{"d_shared_expert": 0, "activation": "xielu", "router_score": "softmax", "balance_bias": false, "router_bias": true, "tie_embeddings": true, "beta1": 0.9, "batch_tokens": [32768, 65536, 131072]}
Below are experts of layer 2 (counted from 0) of a mixture-of-experts language model. Rows are named router (the router's row for the expert), up (a neuron's input weights, with its number), down (a neuron's output weights, with its number) and show model dimensions 0-127. Each number is 50 + 10 x the weight over its row's rms, rounded and kept within 0 to 99.
Before each expert's rows: "comes before" lists some tokens at least twice as common just after its tokens as in all text; "mostly gets" lists some tokens that are sent to it at least half of the time. This comes from a sample of Wikipedia text that the model never trained on. Tokens count by the router's weight.

# expert 38
comes before: "s", " of", ",", ".", " in", "ing"
mostly gets: " work", " song", " film", " building", " character", " video"
router:37 74 35 36 45 52 38 57 53 61 45 38 52 35 48 47 47 46 31 73 58 48 46 54 54 41 37 28 46 53 45 61 54 64 56 43 33 45 64 40 41 29 44 59 53 61 43 45 45 49 42 37 64 61 56 34 41 55 58 55 55 42 64 48 54 59 47 60 46 35 58 56 43 52 42 43 63 38 38 51 41 46 38 71 66 54 47 56 43 38 60 56 35 53 56 58 32 49 54 39 45 37 53 33 52 65 36 40 43 46 45 54 45 46 45 44 50 66 49 49 67 66 46 51 47 49 48 29
up0:47 46 46 71 62 54 41 27 51 48 36 56 70 45 55 57 46 66 46 65 65 48 47 67 46 58 50 40 40 45 36 53 43 59 38 47 52 51 56 61 62 40 68 60 47 44 44 46 49 41 61 52 41 61 58 66 45 58 39 36 61 55 53 39 54 51 46 54 48 44 46 45 56 55 49 39 48 67 47 40 45 40 43 53 53 29 56 69 55 48 41 40 47 40 45 30 40 73 36 60 42 53 19 53 53 45 42 49 48 46 60 70 55 36 55 65 53 63 60 55 46 44 55 66 60 32 46 53
down0:57 45 58 45 54 66 54 65 56 44 52 48 50 68 44 34 64 61 38 58 51 53 59 45 54 36 35 60 38 41 39 51 35 18 45 50 44 29 48 49 46 48 50 62 56 57 24 37 37 47 57 67 39 53 63 43 48 38 42 45 46 57 38 53 43 47 55 53 36 42 52 63 50 48 63 72 46 54 43 57 67 55 36 56 46 58 35 55 44 41 59 59 58 49 43 67 47 65 61 49 53 43 51 35 65 46 39 38 66 64 49 51 50 36 58 45 40 48 41 59 51 59 47 43 40 70 58 57
up1:49 62 34 67 42 46 44 62 54 41 40 48 42 43 53 30 53 35 56 44 44 67 49 51 51 59 60 62 52 42 51 38 28 49 57 48 53 43 52 57 37 42 40 50 27 56 48 27 33 62 54 34 49 63 58 53 61 61 49 54 39 41 57 48 34 50 48 23 51 58 63 44 45 49 51 44 43 49 54 50 22 44 49 52 43 58 84 48 53 46 50 47 46 38 42 48 48 58 64 68 53 61 38 56 56 63 47 51 61 66 60 58 40 40 38 67 42 55 58 61 47 52 46 48 58 40 57 46
down1:47 51 45 58 55 50 56 49 67 42 49 61 55 49 54 40 33 31 40 35 54 48 53 69 40 62 54 52 52 47 47 40 72 47 61 48 47 40 51 64 61 59 62 65 58 36 49 58 50 61 49 47 54 52 44 62 63 60 51 40 36 54 61 47 41 49 54 58 55 45 65 53 58 44 56 62 48 49 57 59 57 44 44 58 62 43 69 58 67 68 63 42 62 24 49 42 55 48 39 46 50 50 43 58 33 54 78 60 51 35 47 54 56 46 56 72 38 58 70 34 58 70 51 38 49 57 37 54
up2:47 39 40 40 53 57 52 45 54 51 50 47 38 42 62 45 65 36 49 51 64 44 39 56 47 43 54 44 34 61 53 53 44 37 68 26 40 51 38 37 33 49 63 32 50 50 16 50 62 43 46 56 53 57 62 50 37 35 31 48 61 37 53 56 63 60 43 61 55 42 52 56 54 75 54 62 52 60 58 60 56 47 52 54 44 51 42 44 62 45 65 39 45 67 46 51 52 39 46 36 50 57 65 69 55 46 66 64 52 62 48 58 41 55 60 47 60 50 60 52 55 73 62 44 46 59 44 44
down2:55 46 61 53 39 64 49 49 42 76 55 52 47 36 46 63 50 57 34 44 50 36 46 39 52 48 62 62 36 65 54 53 66 60 32 52 40 34 55 59 48 51 43 35 48 44 51 62 47 49 66 56 40 66 31 48 61 44 52 62 37 66 40 54 53 46 57 51 42 66 64 41 51 54 59 49 38 48 49 37 24 73 47 62 35 52 54 29 39 51 39 55 43 58 57 65 55 62 43 57 38 51 64 43 54 58 40 41 50 53 64 49 51 66 73 46 57 41 38 50 46 49 41 58 52 47 42 62
up3:30 56 49 31 47 51 43 54 50 52 34 58 39 39 57 72 44 71 57 68 55 37 54 56 48 41 48 49 44 49 64 60 49 39 44 35 50 61 41 55 48 49 41 60 69 30 31 53 61 41 49 47 49 65 41 52 48 34 61 50 52 44 58 51 50 57 40 63 27 36 53 64 46 45 58 50 59 60 53 70 62 40 59 51 57 44 21 45 71 56 50 52 57 54 56 36 44 40 49 45 42 55 42 48 43 38 60 58 46 52 45 44 57 39 41 46 45 45 58 57 58 65 69 48 56 72 57 48
down3:40 50 46 50 39 47 44 60 59 86 58 47 52 41 52 39 34 49 34 53 48 44 57 45 58 29 40 56 57 44 25 60 45 53 68 53 31 38 49 50 59 25 49 49 48 49 62 54 54 38 45 52 46 34 49 40 45 34 47 60 49 64 29 40 43 36 54 61 55 50 46 61 55 49 66 47 38 34 42 36 40 48 53 65 45 48 47 40 47 38 44 46 38 41 47 63 47 48 43 51 62 25 54 65 57 67 55 48 50 51 43 54 43 40 52 56 37 60 43 51 48 38 50 35 41 40 57 49
up4:68 47 51 64 48 55 48 32 64 40 56 49 42 33 51 51 41 51 55 35 49 44 53 67 51 66 59 61 43 53 48 45 57 57 59 46 47 56 56 67 70 57 39 49 29 45 46 74 66 40 44 57 56 49 61 56 46 59 33 46 77 38 68 58 52 61 44 57 49 67 52 56 50 51 58 54 52 65 64 69 40 36 43 55 49 58 62 45 42 62 35 60 55 54 64 54 52 51 60 48 34 56 66 42 42 64 72 32 42 39 53 55 61 47 45 45 48 58 42 42 55 47 47 40 53 44 45 57
down4:52 44 47 48 51 66 48 44 55 44 54 46 46 60 56 42 51 55 34 57 55 62 61 46 48 60 53 52 52 54 44 60 67 55 43 67 27 58 60 46 47 56 58 36 50 52 62 53 37 31 43 53 44 59 54 49 46 82 47 66 67 40 43 51 51 38 64 49 49 58 22 78 40 57 43 48 56 49 45 48 35 53 40 63 61 63 44 70 46 53 61 36 47 46 52 55 65 43 43 65 44 73 39 39 60 50 51 36 36 49 50 55 63 48 53 68 57 61 58 49 44 38 42 46 51 43 43 40
up5:38 60 50 43 49 53 49 35 62 46 62 63 44 43 57 36 39 43 52 32 36 54 50 39 64 49 62 49 44 49 50 49 44 50 49 55 51 62 71 40 29 57 56 50 29 71 67 54 60 55 57 57 56 71 45 44 57 48 60 65 69 50 60 46 32 51 62 56 53 47 36 58 50 38 41 46 35 64 47 71 37 51 55 42 46 68 45 51 49 49 43 73 60 52 52 61 62 49 60 51 34 49 49 62 70 50 56 51 50 48 49 49 52 43 33 42 33 48 55 36 42 34 55 66 47 39 52 59
down5:54 69 65 55 55 48 65 36 65 55 53 60 37 42 37 45 38 50 43 54 58 62 58 64 51 48 39 49 45 30 56 42 47 65 53 52 33 29 63 42 31 63 56 40 37 44 48 43 64 38 50 53 64 63 32 47 53 49 51 69 48 38 49 32 52 37 40 39 68 46 47 49 65 44 52 41 68 57 40 61 46 49 57 62 37 44 44 61 31 51 58 53 43 41 53 53 55 41 63 49 44 52 45 42 67 51 70 56 45 67 44 54 37 44 46 31 49 51 55 64 47 43 37 58 55 47 40 48
up6:41 35 57 45 58 65 40 45 58 54 52 46 51 36 44 54 74 33 66 48 42 32 53 52 59 52 46 55 60 51 60 70 41 53 55 55 52 54 46 53 44 36 49 60 58 39 60 37 56 54 57 51 68 39 40 50 57 39 48 53 54 43 50 51 30 37 64 53 56 77 52 57 34 55 73 46 59 45 61 42 53 63 44 53 56 47 58 61 46 51 43 48 54 64 44 46 45 61 81 26 54 48 60 39 49 53 48 51 56 43 58 44 76 49 57 51 52 46 39 42 56 65 30 48 37 51 36 49
down6:28 52 53 41 61 47 50 66 66 56 37 54 45 52 36 63 41 63 45 47 36 46 63 57 50 58 29 66 36 35 35 65 56 54 46 43 49 53 76 57 55 47 52 46 53 27 59 69 38 40 52 53 37 55 47 29 46 48 47 51 42 52 35 51 49 60 44 44 52 67 42 51 42 43 39 55 61 51 56 46 49 46 46 55 39 37 44 61 48 52 44 46 56 57 40 36 54 46 33 53 36 53 58 62 46 62 44 53 47 39 36 74 48 32 43 43 34 55 58 66 55 49 55 57 33 48 52 32
up7:52 44 82 37 45 61 47 38 38 45 44 43 51 52 57 43 62 39 58 46 73 41 67 44 37 53 37 46 46 70 50 57 47 48 48 55 44 49 41 51 33 49 45 45 58 63 50 22 46 65 54 47 50 52 71 54 69 55 49 43 51 56 50 58 36 36 49 42 39 64 60 45 58 33 55 42 59 46 56 42 54 50 60 47 46 63 57 34 56 54 43 53 55 40 71 55 54 57 46 44 61 70 41 34 56 38 57 41 46 42 52 40 50 63 46 47 37 48 36 36 58 49 43 26 38 48 53 36
down7:38 43 44 55 57 45 51 65 54 74 42 44 32 40 45 54 38 64 31 49 44 50 59 62 58 24 50 51 66 41 57 46 63 45 28 52 50 51 64 53 43 43 58 51 58 36 42 54 62 61 66 46 44 34 38 52 37 36 47 48 52 49 50 54 32 52 47 51 48 47 43 64 51 58 48 52 57 39 43 46 46 56 43 42 43 47 47 73 58 61 52 68 36 46 43 61 43 50 55 53 50 33 57 74 65 47 63 39 56 48 53 50 40 54 51 53 51 83 64 58 49 41 57 60 60 53 51 64

# expert 41
comes before: " of", ",", ".", " in", " and", " ("
mostly gets: " University", " government", " election", " Award", " League", " College"
router:50 52 61 67 44 48 45 48 62 58 43 38 55 52 63 50 53 47 68 49 42 41 36 54 45 43 40 42 36 45 54 50 53 59 73 40 54 41 57 57 41 39 38 53 40 69 67 32 38 40 36 40 58 58 44 48 42 36 27 55 42 45 61 47 50 49 47 61 43 62 54 48 41 63 68 71 52 45 37 38 44 50 41 65 65 64 48 56 63 44 58 65 44 55 65 48 42 47 40 50 52 61 59 49 42 54 38 59 69 42 52 38 28 50 33 63 34 56 43 41 62 55 40 44 54 54 45 34
up12:49 31 42 63 49 38 47 47 40 48 52 52 52 56 59 48 59 55 60 49 65 43 55 63 42 54 49 56 46 30 37 64 56 38 62 51 43 66 49 63 43 66 55 40 52 50 55 63 43 41 56 30 66 58 56 48 58 48 57 56 34 57 45 52 55 66 62 60 64 63 53 35 56 48 59 56 58 63 53 34 32 47 43 49 59 52 40 61 49 51 41 63 50 51 35 52 53 46 43 43 24 45 71 66 62 35 49 65 56 68 57 54 54 62 68 40 41 35 51 32 41 54 36 61 50 45 38 61
down12:28 52 49 72 39 53 61 48 56 52 42 47 55 61 48 44 48 69 20 45 65 47 62 50 42 59 50 45 39 58 54 65 63 44 52 18 39 36 74 59 40 63 51 53 56 57 56 61 52 43 45 46 53 47 42 33 53 51 49 62 51 59 52 63 50 46 65 53 44 56 38 57 45 33 54 69 54 46 54 44 47 50 50 30 50 42 51 55 50 46 59 41 53 41 36 61 65 42 31 33 50 54 47 52 51 49 56 39 65 70 69 50 37 52 49 41 57 57 31 46 51 51 43 51 54 58 47 50
up13:29 62 54 65 49 57 45 60 36 50 59 54 39 43 58 64 55 54 42 42 51 52 42 17 61 56 47 64 48 60 53 67 53 42 52 44 62 46 38 53 56 53 48 72 47 54 50 55 44 48 40 58 56 48 45 43 59 77 50 31 47 55 54 63 44 49 40 48 46 41 43 47 75 25 51 58 49 67 60 67 44 40 66 45 52 51 55 67 50 63 62 61 53 47 53 57 52 36 39 57 35 71 51 44 29 43 58 36 59 45 49 55 49 60 54 55 52 48 63 48 48 66 49 54 41 44 54 43
down13:54 52 53 53 39 52 40 52 51 58 61 48 40 40 40 50 70 44 46 70 45 51 50 48 55 58 58 45 40 47 50 41 41 51 59 58 47 65 44 53 52 73 35 56 44 65 60 45 49 44 52 43 39 59 74 70 47 63 65 43 53 36 44 62 55 61 58 71 47 53 60 46 56 52 41 40 60 55 63 52 63 48 49 48 35 56 52 39 34 62 30 57 65 60 76 36 45 38 43 56 36 82 62 49 40 54 54 54 43 48 63 48 42 52 47 58 60 44 50 57 42 65 49 60 45 59 39 62
up14:32 43 45 27 64 56 56 47 36 59 57 38 46 65 51 75 34 52 56 52 59 55 42 37 40 40 43 53 49 53 46 56 58 23 58 51 68 45 60 55 58 52 38 47 60 54 48 58 50 48 61 51 62 51 52 60 46 50 68 47 46 44 48 60 51 48 37 42 52 44 44 39 67 46 64 60 50 64 59 51 56 66 75 41 61 40 54 53 54 51 36 36 46 28 44 48 34 47 42 51 32 46 60 52 51 58 44 45 57 47 50 43 66 40 54 46 49 55 67 59 40 42 63 36 49 32 71 45
down14:61 58 62 59 48 59 46 53 57 56 63 54 57 45 49 38 59 49 65 61 45 56 35 50 69 57 64 41 60 53 54 31 35 49 31 65 37 57 47 61 51 43 66 30 51 46 58 47 56 49 43 52 33 56 54 49 45 56 49 54 43 36 54 38 49 48 45 61 63 52 27 56 43 62 29 58 40 64 75 59 43 54 50 56 43 63 47 54 50 70 61 64 37 57 61 59 31 54 73 51 44 40 53 53 57 50 66 71 36 44 54 57 39 36 53 40 56 51 44 49 55 58 45 58 48 39 50 42
up15:54 41 39 47 55 47 52 54 46 51 40 42 52 52 46 66 48 51 45 48 54 52 44 43 63 52 60 68 46 43 30 43 58 56 70 42 64 36 43 35 43 37 31 75 41 48 38 63 60 49 50 54 76 37 45 32 54 55 32 56 55 64 45 50 55 62 56 61 46 32 39 50 54 56 46 53 47 43 57 49 60 43 38 59 38 42 62 52 61 53 59 37 51 60 45 51 32 43 38 41 29 31 44 60 46 48 38 34 59 69 57 50 44 72 50 48 43 59 54 47 42 58 45 69 48 51 59 60
down15:55 53 49 46 50 68 40 58 56 72 61 50 44 44 61 65 40 63 47 43 60 36 55 58 40 48 59 50 51 50 60 44 64 33 46 62 52 46 47 39 56 36 49 34 41 50 62 71 49 39 72 48 45 68 43 54 23 36 45 53 43 50 48 38 52 39 44 53 49 53 57 63 56 42 66 41 36 54 30 62 33 60 43 38 49 74 35 52 48 47 27 55 42 59 56 50 37 51 46 51 37 28 52 55 55 49 43 51 50 57 35 38 61 41 54 44 58 63 47 44 46 42 58 47 49 41 51 64
up16:64 47 57 58 47 46 62 32 44 40 58 46 61 33 71 47 40 42 39 48 66 47 55 60 53 44 57 41 49 58 32 31 45 64 43 47 61 46 48 50 51 41 56 45 40 51 48 46 54 41 50 45 44 53 51 78 63 50 57 47 68 42 79 48 60 62 44 35 47 48 56 52 57 63 54 52 53 50 38 42 49 30 52 52 50 59 53 68 59 55 55 40 43 28 55 63 38 52 42 55 56 53 48 40 61 48 74 43 42 45 51 56 51 41 47 42 28 46 66 52 39 44 78 48 43 46 66 56
down16:46 53 44 37 74 55 70 57 57 46 50 51 64 56 53 44 51 60 58 47 44 44 42 57 34 54 32 52 61 35 53 49 53 57 57 58 58 37 40 52 49 48 53 42 39 45 66 36 42 49 29 54 39 67 78 67 38 56 39 45 43 40 57 44 55 49 72 52 48 35 44 46 59 54 52 47 63 62 42 36 58 41 56 55 53 36 63 59 36 49 80 61 45 66 50 52 57 56 36 63 48 44 45 43 50 44 64 50 54 53 38 53 55 64 60 65 57 49 55 56 46 32 44 47 66 66 45 55
up17:69 66 30 38 50 70 46 53 56 46 38 53 56 66 51 54 45 49 62 52 54 61 66 46 52 45 51 40 44 56 50 60 50 51 58 43 60 50 44 56 49 49 52 53 59 51 48 59 57 41 52 45 72 47 42 51 26 49 61 48 54 47 29 43 67 35 39 49 51 48 49 49 63 45 43 28 54 47 36 44 60 56 64 37 54 54 59 32 38 44 56 32 44 53 37 46 66 54 65 33 52 37 75 36 39 57 41 47 44 46 49 52 48 73 42 69 60 39 62 40 47 52 57 57 48 45 63 66
down17:53 48 37 37 61 35 42 63 54 65 52 51 60 68 55 65 49 51 46 55 57 41 41 33 49 44 34 43 45 66 55 46 53 37 61 44 43 53 54 55 49 41 28 69 43 47 44 45 59 53 42 70 49 41 47 47 60 38 55 50 48 43 40 53 59 55 58 69 60 55 38 42 58 45 59 61 52 43 32 61 41 55 51 46 53 42 48 32 47 38 46 49 43 61 72 61 56 54 42 41 45 65 37 48 49 65 35 55 57 30 45 31 68 60 45 81 46 54 40 44 46 42 61 49 51 47 65 37
up18:56 44 44 56 53 46 56 32 56 39 45 53 43 64 44 56 48 50 45 49 52 52 42 40 38 59 63 59 54 51 69 23 52 57 36 56 43 51 53 53 50 55 52 55 44 62 54 14 49 66 38 38 56 45 54 54 66 63 45 51 43 42 57 49 38 35 49 34 54 62 57 55 42 56 53 56 42 47 51 51 49 33 41 46 37 60 68 60 57 54 36 59 53 25 53 50 58 35 49 41 54 58 30 46 64 57 74 67 47 49 40 46 37 27 42 58 55 42 43 52 48 47 54 44 59 55 30 52
down18:55 41 59 43 40 65 51 48 39 63 54 39 46 39 45 60 62 51 62 32 49 43 40 62 54 39 44 54 49 39 59 55 43 62 50 48 54 57 44 44 49 25 38 43 30 54 76 44 42 49 27 56 33 38 45 45 40 39 35 46 42 45 55 36 45 52 61 34 43 42 34 57 39 58 55 47 33 41 53 35 59 48 58 48 48 45 63 59 47 53 64 31 50 48 50 35 35 49 47 57 43 43 25 55 42 53 40 34 55 51 56 41 52 40 61 43 55 45 48 41 54 67 42 46 36 64 66 43
up19:44 59 44 36 54 36 52 66 51 49 44 48 54 71 33 59 48 40 42 48 49 41 41 59 39 49 49 47 46 56 70 56 44 70 46 50 54 62 48 65 46 46 41 67 48 33 63 50 52 47 55 37 58 52 51 47 57 56 57 39 39 37 55 51 84 36 58 42 40 67 39 48 55 45 47 49 59 54 51 44 61 45 64 44 57 35 57 33 60 43 44 58 58 45 40 39 59 60 67 46 62 42 62 50 46 56 37 76 47 54 55 65 58 34 45 67 47 47 60 65 57 34 45 39 51 66 47 57
down19:59 45 54 34 64 47 59 61 70 67 51 54 60 40 45 54 39 48 50 58 62 58 44 37 74 39 38 47 53 43 50 52 50 38 55 43 70 48 57 51 53 39 55 56 29 53 63 49 62 60 47 55 44 63 55 35 54 49 48 38 48 37 57 43 47 53 43 68 48 42 70 73 51 29 42 60 37 54 43 56 53 37 53 65 37 44 39 54 55 43 61 37 48 31 54 39 52 55 44 64 37 66 58 36 46 51 33 47 62 46 67 48 51 48 63 54 51 61 54 41 50 44 49 45 53 34 72 45

# expert 47
comes before: " of", ".", " to", ",", " in", " and"
mostly gets: " present", "connect", "collect", "regarded", "drawn", "reaching"
router:45 52 68 64 37 58 39 51 66 59 42 41 68 63 65 39 54 62 52 42 30 51 58 62 68 40 48 62 54 44 48 58 57 39 50 54 52 38 64 36 61 53 66 39 57 44 60 57 43 51 42 56 36 35 67 41 41 44 39 54 45 40 42 37 43 39 37 60 54 50 44 60 37 57 63 41 46 50 32 50 67 55 56 38 49 53 37 43 51 40 51 28 44 39 54 54 62 54 33 54 66 33 42 53 38 45 45 47 58 52 45 48 61 52 61 63 54 59 62 63 67 51 41 47 70 58 47 47
up0:44 51 45 41 58 31 50 48 43 58 40 51 40 22 58 58 50 50 20 53 54 52 48 69 52 57 61 42 50 72 48 55 43 56 37 45 61 74 47 46 51 41 43 65 53 38 56 54 59 57 59 37 36 48 51 61 63 45 67 48 46 49 56 52 55 60 38 59 40 55 49 60 72 49 41 36 54 54 65 60 45 52 60 53 44 64 45 36 44 35 56 41 52 49 47 36 32 39 39 44 69 62 51 54 44 46 57 49 63 54 46 54 32 47 54 40 62 34 60 63 38 62 46 32 52 38 55 46
down0:59 61 53 39 42 64 49 57 46 75 57 59 43 47 50 48 54 45 58 44 35 47 50 54 59 37 52 47 53 37 49 55 39 39 45 50 48 60 42 41 46 51 53 41 52 41 50 33 54 39 55 59 52 36 41 56 52 60 66 59 52 44 63 48 39 43 40 64 52 62 48 51 46 51 63 32 55 51 62 70 34 42 55 38 37 69 14 56 34 53 34 20 56 53 55 58 53 58 28 37 41 57 52 52 45 54 43 52 35 28 63 48 51 51 51 53 48 44 51 49 44 44 60 57 45 48 36 67
up1:43 54 36 49 61 51 53 53 46 44 40 43 56 43 33 56 36 50 48 61 48 45 46 54 62 52 63 34 47 59 61 46 33 60 59 55 31 62 40 66 52 48 43 56 24 53 59 48 43 42 52 37 54 68 37 53 68 33 53 67 44 58 63 50 62 55 74 45 54 46 66 55 61 39 36 42 54 55 55 56 49 58 43 58 49 49 55 55 61 49 44 67 57 46 43 54 40 46 50 48 36 51 48 36 59 55 52 42 55 34 65 47 70 41 34 51 41 32 32 45 46 30 41 57 44 50 25 51
down1:52 45 42 45 51 47 46 54 39 49 45 54 50 38 37 44 46 47 57 65 58 53 46 43 41 59 70 39 62 57 63 40 62 68 61 51 33 52 44 57 50 53 63 29 61 63 61 54 53 58 52 60 77 47 39 42 57 46 31 49 58 36 60 63 58 54 70 54 50 35 48 51 68 46 44 38 65 58 56 52 46 61 53 44 34 60 29 62 48 38 54 64 44 44 52 48 52 52 47 75 49 73 49 32 49 28 45 61 37 60 45 51 44 51 61 39 51 46 42 46 44 50 45 41 66 62 46 54
up2:51 41 44 55 57 41 60 49 50 42 50 42 36 47 48 61 71 65 46 39 36 67 53 61 50 45 54 44 68 46 55 54 46 70 34 34 45 58 44 59 49 58 59 46 37 54 63 59 29 42 46 35 54 41 41 56 46 33 52 58 43 50 53 47 34 44 66 45 51 44 47 60 36 42 50 56 28 65 56 48 53 61 55 56 51 73 60 44 71 38 54 62 43 50 35 48 41 32 40 36 40 74 62 54 62 41 44 54 52 39 49 59 39 46 43 55 56 54 73 47 43 57 49 32 51 49 46 48
down2:51 50 57 47 27 52 58 34 45 63 61 56 58 36 53 44 53 41 57 29 41 53 48 53 57 37 42 30 51 45 48 47 50 66 56 43 61 45 53 47 16 49 60 44 63 50 73 41 51 44 59 45 46 54 44 48 44 54 40 79 47 66 51 52 45 52 63 57 71 47 54 49 45 52 40 43 47 52 38 58 62 47 44 45 45 37 48 56 65 50 60 60 40 50 46 33 44 42 34 68 48 32 52 49 44 49 42 31 49 52 50 66 57 64 54 49 72 48 43 70 58 49 43 46 40 60 57 40
up3:49 82 43 50 48 40 42 57 55 48 38 42 43 62 31 69 44 51 55 55 72 42 35 45 47 50 37 49 57 66 48 50 63 47 62 41 59 56 47 40 75 48 35 42 44 64 34 62 50 45 42 49 42 49 51 47 52 44 72 50 48 35 40 46 66 46 43 56 40 46 67 44 60 45 40 62 49 47 47 66 41 37 40 49 56 40 59 44 49 52 62 61 42 61 45 54 36 28 45 40 45 56 59 44 60 51 41 45 43 48 45 49 40 38 41 49 59 59 28 32 39 36 48 47 50 47 66 42
down3:45 41 42 43 63 52 41 53 48 65 51 29 45 36 44 54 58 41 46 59 70 40 51 35 50 45 42 42 46 63 50 48 36 40 50 49 48 32 41 66 74 51 46 59 49 41 63 51 37 35 44 44 56 61 62 49 54 44 59 65 38 50 51 57 44 43 42 77 67 40 56 51 56 54 59 43 39 55 38 38 31 50 64 63 59 47 44 43 47 36 49 31 37 36 60 46 45 41 51 45 50 33 46 46 56 64 49 51 42 63 36 48 66 73 50 60 38 46 69 51 60 42 67 50 50 45 53 59
up4:54 50 47 39 57 47 51 56 49 40 65 70 56 45 47 56 41 35 59 64 52 56 29 40 63 58 68 42 61 31 65 44 33 35 58 31 75 48 59 66 27 35 44 59 35 60 33 44 58 41 61 41 52 49 27 69 47 48 39 46 74 50 43 65 48 51 46 44 40 41 55 52 59 51 56 60 53 38 53 58 49 46 39 45 49 43 51 52 58 66 39 54 52 62 40 57 50 35 35 47 47 55 62 49 47 61 42 45 54 36 56 33 54 50 56 53 40 50 46 44 41 56 51 46 44 58 48 54
down4:42 49 38 37 54 35 44 54 40 30 59 48 56 60 34 41 66 45 68 43 48 55 28 52 49 58 29 69 59 42 46 58 55 41 69 47 59 60 56 60 38 46 44 40 51 42 55 53 53 60 45 38 73 46 40 62 54 54 40 38 44 40 60 45 50 51 49 36 50 43 28 38 58 63 47 61 46 68 56 35 46 38 52 66 60 44 51 65 46 51 35 68 51 45 48 44 40 34 41 59 56 45 58 59 56 34 54 53 51 44 39 47 50 48 64 57 43 31 41 60 62 59 50 43 60 55 65 47
up5:50 67 46 51 55 25 49 57 29 46 45 54 54 43 51 47 39 43 48 54 54 44 56 30 41 52 59 36 37 56 57 56 27 46 51 45 50 55 40 44 58 55 48 47 49 58 41 30 35 32 51 49 45 41 37 64 63 50 79 49 33 45 36 42 66 46 60 46 59 49 44 56 60 68 50 46 55 48 70 30 48 49 27 64 59 59 56 46 48 60 52 43 57 45 39 49 48 56 64 51 66 43 53 37 65 74 53 38 46 52 56 55 56 43 62 50 40 54 40 47 34 50 44 57 52 37 44 55
down5:37 30 60 46 57 42 62 63 45 56 45 49 74 41 61 50 47 51 40 40 44 55 46 58 44 41 51 50 58 43 44 48 65 50 46 57 49 37 48 30 41 49 53 35 54 43 51 57 66 60 54 61 64 51 62 50 54 48 55 38 52 40 46 44 66 59 63 49 49 42 45 64 62 61 55 40 66 25 38 44 51 61 72 54 51 43 50 53 64 50 59 37 47 35 31 61 59 62 48 54 58 40 46 50 60 53 44 62 42 62 48 56 78 44 64 41 56 54 61 55 57 65 43 53 72 55 65 66
up6:34 44 50 53 50 35 62 55 50 32 47 50 54 52 49 34 44 38 51 48 67 61 53 26 30 71 51 57 58 43 51 58 51 42 38 40 41 67 38 50 30 69 46 59 45 56 46 49 38 59 36 68 54 53 42 57 50 60 46 49 55 50 49 64 51 63 60 36 52 43 33 56 43 54 53 58 58 65 51 55 48 50 42 54 56 37 41 39 44 57 40 64 67 66 43 52 56 28 53 42 34 70 50 58 45 53 64 73 53 62 61 52 49 57 61 48 60 38 51 54 58 68 54 44 39 42 37 40
down6:48 50 47 42 59 48 41 41 57 46 26 40 50 49 63 41 58 59 38 40 55 47 52 35 31 53 40 74 45 62 56 48 27 55 58 34 58 57 51 55 53 35 49 42 53 57 37 64 32 52 49 40 41 60 59 67 45 41 40 33 46 56 54 66 36 51 52 50 46 58 54 52 51 59 41 46 46 48 38 58 54 52 38 69 59 40 54 59 46 70 44 64 52 53 58 39 51 36 45 27 45 52 46 48 53 68 43 76 44 44 56 30 52 38 42 50 40 63 40 41 63 45 38 43 60 44 56 49
up7:52 49 53 51 57 40 55 52 48 51 64 58 38 40 38 60 54 59 40 47 41 61 50 65 25 42 58 50 49 39 46 29 32 62 70 41 45 59 66 61 46 28 45 59 47 57 44 46 51 61 49 36 50 63 52 41 44 50 42 52 62 47 61 57 57 40 62 41 44 48 55 45 56 38 45 66 43 52 45 43 56 38 44 65 38 66 55 53 43 60 27 59 42 50 45 37 38 54 44 33 22 55 58 62 45 46 48 32 48 61 56 67 34 72 42 48 54 48 44 51 58 45 59 55 58 58 39 58
down7:53 70 55 63 46 55 64 55 62 39 49 60 58 40 43 41 36 57 64 49 37 75 54 66 51 63 57 68 59 59 56 43 55 47 69 39 45 43 72 47 56 39 64 43 38 56 50 44 46 44 66 54 45 57 39 45 35 59 42 46 50 45 55 58 56 47 36 57 54 55 61 38 34 25 48 68 43 50 44 49 77 60 52 50 53 60 44 65 50 50 34 42 40 49 65 52 30 62 44 44 45 44 37 52 57 55 65 45 33 45 41 51 40 52 64 53 48 42 47 49 54 45 49 59 43 63 53 37